python train.py --num_hidden_layers=8 --hidden_size=448 --n_experts=40 --experts_per_token=8 --d_expert=128 --d_shared_expert=128 --hidden_act="gelu" --moe_layers=[1, 2, 3, 4, 5, 6, 7] --router_score="softmax" --normalize_top_k=true --routed_scale=1.0 --balance_loss=0.0196 --balance_bias=false --router_z_loss=0.001 --init_std_router=0.00664 --lr_router=0.000879 --vocab_size=31118 --norm="rmsnorm" --norm_eps=1e-05 --tie_word_embeddings=false --optimizer="soap_variant" --learning_rate=0.00191 --beta1=0.95 --beta2=0.98 --batch_tokens=[32768, 65536, 131072] --max_seq_len=1024 --train_tokens=338700000 --max_steps=4464 --dataset="wikipedia_en"
Below are experts of layer 3 (counted from 0) of a mixture-of-experts language model. Rows are named router (the router's row for the expert) and show model dimensions 0-223. Each number is 128 + 24 x the weight over its row's rms, rounded and kept within 0 to 255. Numbers have three digits each.
After each expert's rows: "gets" lists some tokens that make up at least twice as much of what it gets as of all text. This comes from a sample of Wikipedia text that the model never trained on. Tokens count by the router's weight.

# expert 18
router:126128102127154093152110115094129120135120134146127150131101120109154138130114089140168144108101111161119155144140172127131086107102111151126122185124142146113076119158156154114155174096146151126088124141123082115120116111087122141113134127158177115159114120123132175144133113094116113137071147153150172156144148176156082148141147135151141131118128082132066152123104109110132099142134154093102107128129131107128122094151121112106112146101097100181151141103139164113114135120125096107158151131144110111122142104135173136154142104176106130137133118101131163098155082118117100115154114114133155129112127123127155125137111113117145124150122098141138125104158131127138127141172
gets: ",", " that", " which", " who", " team", " members"

# expert 37
router:111149148109133118155117109099115123148173168118143191139129095128140146081137181110137153090124093155120125180156127098102124151154108144153116137093142118110122130122194089092140120084130137138109131127130156128113114102123155153124128168106114096152120163099152139154114119154161105127113095125141138118107127138098085134160144108107149135107124147151073146119111112098119087152142149140124127109127123154141110117199092150128118132120092124130143162123146128134110153129091118144144178136161110143137129125107107108127106119127120151133116093130135146146129124127099123081130145142156138093072121137134149093115134119141136142147164079129105139098158108119152138142115
gets: " the", "\n", " The", "The", "|", ":"

# expert 9
router:101095123109091102126128098122095121129123129121152116135103100129150184130126155141112166141086140171122131120096091127145145104130099154145121132106121122119119148095088160118139128103135141114107129119157125111102131123093191151087092144155170143144130144128129113156110129109174137114091113129146133116111143138152122140135122125125170134107090106118149121103141062117146101198134174135093106138097062100075116126194124129139099110127117148139148144132096134088150159100155123131175166137187123135111146116119126124104116142156112119093123125126155134063157097114089106174166111156129153112067154174121132137077062118118133127121148085159093124106144085131140091149135
gets: " In", " in", "In", " October", " January", " December"

# expert 10
router:117115145109113101146113104128110096108174150120133109168122125129148162097102156136190147137105147131123104122127097143136121126153101152142122198118200147115100186140157156088149131087144176153121133160192146088116137102071147128109124141183122122142116118162156153146114149139132138142104102146151151104157142163127143130136169106109158143113123135129128127068111145118141103143127130107094108111113127127143120123166125159090094112119125163124117157130142118075117058138123091074147105148130144132125163117160123098118122073140117128106122123149119198121148096113106089130122152133153151110093158128154129095111160093137121149134134077114122129105137127122141164135127
gets: "0", ".", "–", "°", "it", "t"

# expert 21
router:080126169077152044133130107138113107171082141114147187149123123107128145120091145104125137092104113146101137139148138113120101124132112185130091140126140119120060149138101104105142172101096125180124155129145113112108078125127152144134151192144167129145114123078152156138141135135138140158134099130140133144134117105136105147150138139131116143119125113125131152088120108118129116156129136091093128114099105103096097126147128113137110151167117163137083147039122163128184090124115099116157150137143153132132170111133141093132134116139117183131115115126120162131167135126097103081149138124187146085106136157084141121134123122126140198129144111113109139124184121126168141118153
gets: "1", "2", "9", " ", "0", "8"

# expert 38
router:094120153130111108149074092138112117163134136161113135204141082063137102121106136121136141122127203157101102123120136170127150152149150151159102157072108157124104185105099094140177165128119114143130122128128122131134129143090135127092127133168121101154105140139161133109116136126118122170130095128143167105123138134118132144153152119115140151102113152149127131128154075090165116132160167133102115113115119143161137148140131123099153120111122154110154149113149183069125095157129135112151117169141138124132144097131176085146113107145123098117135115113140165105133116075085160107161186146126148113106129175161168146116098097109117161129157098143112126118117077118141116139139
gets: ")", "%", "\"", " m", "°", " km"

# expert 23
router:108130168111089131146097121134095129161183156112141129179118128107144124129112081082147182118108119155081171123144139134115120078100102142144115147096154134120139122112122141094127156115125143119138140138145139110096119107093165142131099132130173105130128142127150150122141118098127118146127128125137139083158146154140119165145136152125131139132141127170084138126125108085104106145131132159131137124111103127075123117154116139116086157127116140108090136104131192142142156117105149138163147126162125079123140097121156102145132107134084152117132103138159130075134104119108154084143113129150137106075143169126206132112104102133133126150167127140112119070134065139129138129155
gets: ",", " in", " (", "),", ";", ")"

# expert 12
router:117139139138153112149139124106138111153144135118121151110086082151130109087126117041119184134128107162110131144130182124126140135127143117160120152119137135128152128123118101099144126098129134162109135130118119066142083093118137135145112153154140125137098098095130137121085214145131126150148117168144138132161129125132103153140185157100141152136081141145102186140131124104141116119126124101088121121145128137116126130154119131116127088149115099152127147126129125136111135154132118121122143135135107121121145141125110152134083124145120161077133125149139140125167134044117099082211124156141143104118132162138135119137122115143137140104172113108129159139131107114153104151126
gets: "\n", "|", "-", " he", " |", " He"

# expert 39
router:121127135128138131141127112123115103152147159128147151104137112097148184102147125080106164134122124199092123097122141122177125139177139145147111116118088131136094147092193099111132149117090134139107116146127117097119098111111147137141148152132126131151108071096163125132135124158140123192128143135124157073146128143146124121135130124106113141072107193169099131096106133119159114138170184092119110141114125112119116129118109130103133094122112166144145150156095124111117072139106135073133125145129133125110158100160153097169142110112122118132123121097139139131131101100107157128139110178134132063111119134139137143125087107087119120102137129153130130113159131149142125152155
gets: "-", " (", ":", "–", "ed", " known"

# expert 34
router:119132139097168099143094124120105147165112153163116136146126077125148138117110126091108141090116147142083147174139145113123133146174123155132114141092091158112126129109122101142143164125110151127070103111138129101123095114084122153086124177129167082153104106135146168146118145117116134125091105136152142138201153127135117123144150135135173132139105151143132198144143126114142104129120133113125100118123077157121124141174107129082144097129112132153104145149162100123176141123121097074127123149124149132127145058128146124144070116176123150112096115118147126099146128102097090111158147161149144119095136152087135137119094122150148160128183113180122136126170135090116144159118
gets: ".", "\n", ").", " but", ";", "\"."

# expert 7
router:121138115097124091147159125121118112126177149132141148165145107049155151078125092113157124120107152120105107147127160123135118146172091167142092150128115164108101137125158094103123156115124141154113141156206137127109112121096149116064110164171150138142107119112165151126141137165151146158119136147164153091174147175146120182136151141125137144125150146110128133070113147144190118115137169124087122126151109123103093108180131105135129099152124142131156158139094117086173098132104144116141104181142179114123142125099130110177107132141106159139100119064140138134162135125127109131141135149158132086128103120119120115104087124114132137107122124130111150141150130122129127147126
gets: " ", "–", "-", "0", " (", "2"

# expert 15
router:124138122076148121140094118104124143143149123130109151122080094114138108131134162113152158125083155151085192123131129145153134135148087124137105127114122129130148119078118137131123151118115136137092128131131137112118097113105132126110095147122201112131056164103136100139126175114142131143118091157140129135113140133122110161164160136126124155132095166198099181144187141134151127142134143120094099091142053130116121126189136140101144119138133136131125141142110133118125107144099134142186149120131145116110148103164146106086106123176114112148111119124148117129149115111111186091127122128141167121097133143125143153130120118143121156172150089127112134132143113115131161121119
gets: "\n", " |", " \"", "==", " that", "==="

# expert 31
router:102133129121131134150124115129128107169117129084111140171118130117139104135115135091122121118120131164084153135182125144105139143161063130121124184115134125128100097107118138089139163092118137144138136143164145100092119096115116145097103154192171111160134112101117161122133147141151095181119110150156130096138134123125096127143133043127169144125137141121105151125193089114161084145145129122134135129141111124105120145129126124119128104123101130154101141128146160127187128145089130144142183150136126104132127098114113083122126131143065102073104109127134142129136127104143105085133150158154123126130140166136144105121157113136143145152165140127111131083156067107121134154172
gets: " and", ",", " or", ";", " &", "/"

# expert 8
router:112144177127099112143103112125096118149153111120110171142106099139139134089134121118158148098112138146123127131132136180164088109114110162142126128101122170124131112126134109125149129137118142170110111111157092135132064118134149120124102127121110097113116161088154124165113153161130135133128113123133149096156162160133113163155139131116140134097105111164151129126160140093197084134145126146110108120131087087127130178134141203102170126182093114167187161140134137125117146149105152139122122164189161148111138120103126118106086075132124120095135107122146124075137149121099126129147141160144150138095126112107157130114139121114207150110132112163104144100142096135166113135164
gets: " the", "s", "'", " his", " a", " their"

# expert 19
router:112143171077145091132104120135126139174148145127126114128101140129133120114107122112131152097113143168069150069185136109120092132142120122167118172107132127118129118084185121134167130124113121140110127133144107104114114118101135140126114157109187111153080117082131137129052161117176129144119102151157137145150156158106123135162154143088133137129126146196107177111131059090152138162138113184118067130133085121095128132144145134088118124126097155123125127110154108102095116171084114138135173140133125117108160096129145121104112117159137127080093124123164152084143144117111145118134128167161122112108142129131130147119129126140128129133115095157130129124145106092134125148148
gets: " |", ";", ")", "%;", " —;", " —"

# expert 1
router:118127133117162129136107099117107132122143153160177171132124133126125146133127110110150121129121152130125185143153127163156113116122086166111110110124125110110120144133144098097159148116086143137101104138133115110082088115114112119130122151154163119119125118122105157158088152120134101138116124129146134106139137111124097152135140107077156129090105091152123146086180153087150141119168149178114120107117073092115067157125084135156092116201110108149141158135138114099113163155116104114171121152147147116119148113114164144110120085140114125150102118114107143095132084123098151126140135139142125131141166089085150094115167119061150156093142133137122170100151104100120101121147
gets: " a", " of", " two", " an", " more", " three"

# expert 22
router:098099126107146081148115105149097132164165137129113138098128123099143117117085135133139128092121108161126108146160129112115154099175152130117120118108118153124128163141140099120126156122127153150116157169151123116107110102093141161119097167154120139159122108084155136161104188083161088166123113114115133113129135117134119127137152110108139137097121150192119134136137102106149124142172190146104109129120126145155137157132066121129088092156118114132116153101161153080147109129100123084130134132127157116110136109118146056105143093129137118103083094137151173112180072130117130117136115179206138108126167119134126123121109116121176182133137107158097141104138167105127063141120
gets: "2", "0", "1", "3", "5", "4"

# expert 33
router:102127123093179107149142112143147112115166136143107168137101110130148107104122145132145149104081115127058128132172133157139098098114155133150115131102118117101112153064177118150131125093139136134102112157134089118128116118138138162103139118157150132122087110104156148164110166158090132195128097131133138184156125151142140130156131113128142154105119172134104162101127153098076139122138149099116129119149107125113096112137096127121138159129108166166154149115113134084152119120129083108180142125128117125111171141124102136154140120171135111127119108149127130110125138123115111112152129131158146093110102112130119096119107114081139165117145105145113132093132118122159153158124
gets: "\n", " was", " is", " were", " are", " as"

# expert 5
router:111130150122122100132109101132101136141210136137103132160126092094133144152129100137129136091107144116148169104126149165126104091155133167164112103135144137139122134110155103093150153124107166142125137152090130125097093137103128152157085121107183099117136150093149145152115127115132123138141129143148138141115193108129128139144127131143137145113127103156091125112174125107135136150161155189126094094113103135139117152125079159099106121163123127150130143109090138117132150135081099121147126172149137088114140121108170127118111133176113114109108101109134143098139071113125113172115158142144139125126107176120125117126105106131147172161136093119112160120138120116135140136136
gets: "0", "5", "6", "4", " a", "7"

# expert 3
router:115163104092115117132072119100106161165154142119156179165088145148165138132128156123135148118110127200109115133136159138136143128145150130127098120126091127113137173107127143115120132131154095131089145184115077120123095120105128138121129127129102121140118118125161121144104147156124113137080128132150153169140133112131120140135141086100121139090105143126102155162108141139137126169151103136110131117172142083090094138142103146117124128142124137136104133136126116098211102139133119130157132148128190118133154103158147136153121119123109152139118110111153128092139144107117162170110109105129151118120099133142140113094080095119119137128157139142108124101146104126152186172133
gets: " to", " in", " with", " by", " for", " on"

# expert 32
router:144155190095142109139154114131139122168132134149155115120111111107133153128122139114109115124127100155121130139186184101158134102098134117184121128118145180107137130105202147102155140114123129153093139146146071133129133112123142140125094140109173120154107071084140164168114110141124126152090095168150144102141149157117130117153158152090114138114101172140126142140128100133148129141143164093086069142134097072148125125107144116130129099114112105129111145111120109123105099168133123112143159128149129134120147111147128096129080140139135106083125127120179136128138113089123145127134192163140138119128113184147148114117128138146109129144114094116117146131136130113145098132116
gets: " |", "-", ":", "|", " \"", "="

# expert 17
router:106102113117162089144125091114108133107168159156074131128123107089128108129136158127172148087120103155112128129146118100125141131167119150143115154118113146111111152121119073098173138108147122152112108128134093118106117110109163130096096179103129109145116121141160147135119132089195136142113115132151118096122143128115102126153135112110144134095106143119117132102125107097142101122144170124111093126120107150155115178142105158132093087200113164098129162113111201102140124139137105089133117137166141114111146116130134110130123111141113144118092105109155150104131100127113106099136164188157169123134168153099127134091111122121141163189126099167108139110127117125131077142131
gets: "0", "2", "1", "3", "5", "9"

# expert 4
router:118151131126112110146142119163111125156119136148200137114117131114160172124135150112136115132119135146132115114129143142092079141105164159158108117111165121115118138116122126096112144098113139131097174139128113113108124103121139139134129149127120108162125130078160146136120128164137133135134126129138156101141146135134077148141185119127119135071093117162090134150157101118152127147137140194128126103113131107132120155146121139097114130132113137117144169112157122116139141123120109108144163148147130122125134108106144116117117119123148087124123108143126115108135115120120133111155180166151172107118128126123136131105115132085139142122159081134149108118155158134104097145100
gets: " of", " from", " for", " by", " the", " in"

# expert 28
router:125112125082132082153108113132111129123130147141145105156120131117144115101139155145127137121089096135137106144136140096112122127118128165134126125120135121091133141126157070120129129128103130152118131133139135127112126102135134121137076117120135147155123154126174172148096116140175079136080111155150145148151125135119112147152127075087138133121129163113130122145151130100137114152152167177134128123127103136123125140157129129086099141196116171153131134138151175115109103117127109121153150124170157128124152114091125116098114122120119154121115113112161140145146154112093102108166156121170151106125100127131151159106118106138159131119154098144120163102141124110147149152111
gets: " the", " a", " his", " her", " their", " this"

# expert 6
router:100149171092126095135139102114125116128128147101100154115121105133137138112083154116144134123140174149119126137140112104104148148120123170121114160127139179082031127084125130078132161118112124152140121131147134114065129084130096150101117166144162113148127118090148164157138128148127135150100112142160128168142129127107110160139141104138138172112129137113136153096113149122159127129133142102055135118129132144126086091137135146125113123171112137162075138105117121084197123133070134139146119145159191123114174119123122130165131099106112111129125122147102125101175106131140130069132148152143120107090142165096145123102144107142107161127145124131110138101205112103181129132144
gets: "9", "1", "0", "2", "8", "7"

# expert 14
router:111149152108143080148136111126150139131141143122182145168127043116149116155112116123148123090115159128126126139161197215115112122159154147146077147105117116050119166164189085070123151121115191150107165132199141126084119118113157126101118144177127122137130140133153154173108156153133125149130114130155152096098137170128130169140140130145125141113126147164094138086116122137135120149160129124111141120157091117141094132157119127117124117157097143125142121144096172129137078157125118113136123138126143090136158135074148119147111110136111146123121120077137127126170136111110122103135122147179140106126072155122162111147078124095165146145126125153130131119156105116116130148130
gets: " ", "1", "2", "–", " $", " No"

# expert 36
router:123154165075112105144098122140095139148156143095124088128112093103140158133102157126163147119113121138130110131094123138138127118126124144176110145087133164121122177117145147074131161131106189145123133144145124121116125113110188153112113164125108112133095106139156154132100135164085092129093121125132158139143163159130135121154136139121119171129100150161117150099124095102136122160109136145127135115148096138139128110144141121118173162138135162126118126118141123134148123139096111096160150164138108102104116127141148071158054132205127120121123120112194130123126108122105160150115128170150150100107112149081151155115142132157120150184148133156101133146147142108135152141140
gets: " |", " (", ":", ",", ".", " in"

# expert 16
router:132136127099104109143072094140110153112110167087154125120096125111131122083109109082159142122135136165112141119137147125132106149134139192141101121120169126111134128116157158116166150111132127123092178152119133121102094098118123134136107130146127124154108173098155148162113124162192130170106122143154128135176145157076097160156170107146117136114126106142117150111121109115125129149137135155098113070127137124129104180150122136131132133136127172105127149145135136101127115184078102109134130150170179100140132108128136113140120094113099164123094110142138131098127102124102106129122106132140188098107114163088174179121134116129140169095131116160123130121121107115140144128135
gets: " in", " of", "ing", " for", " on", " at"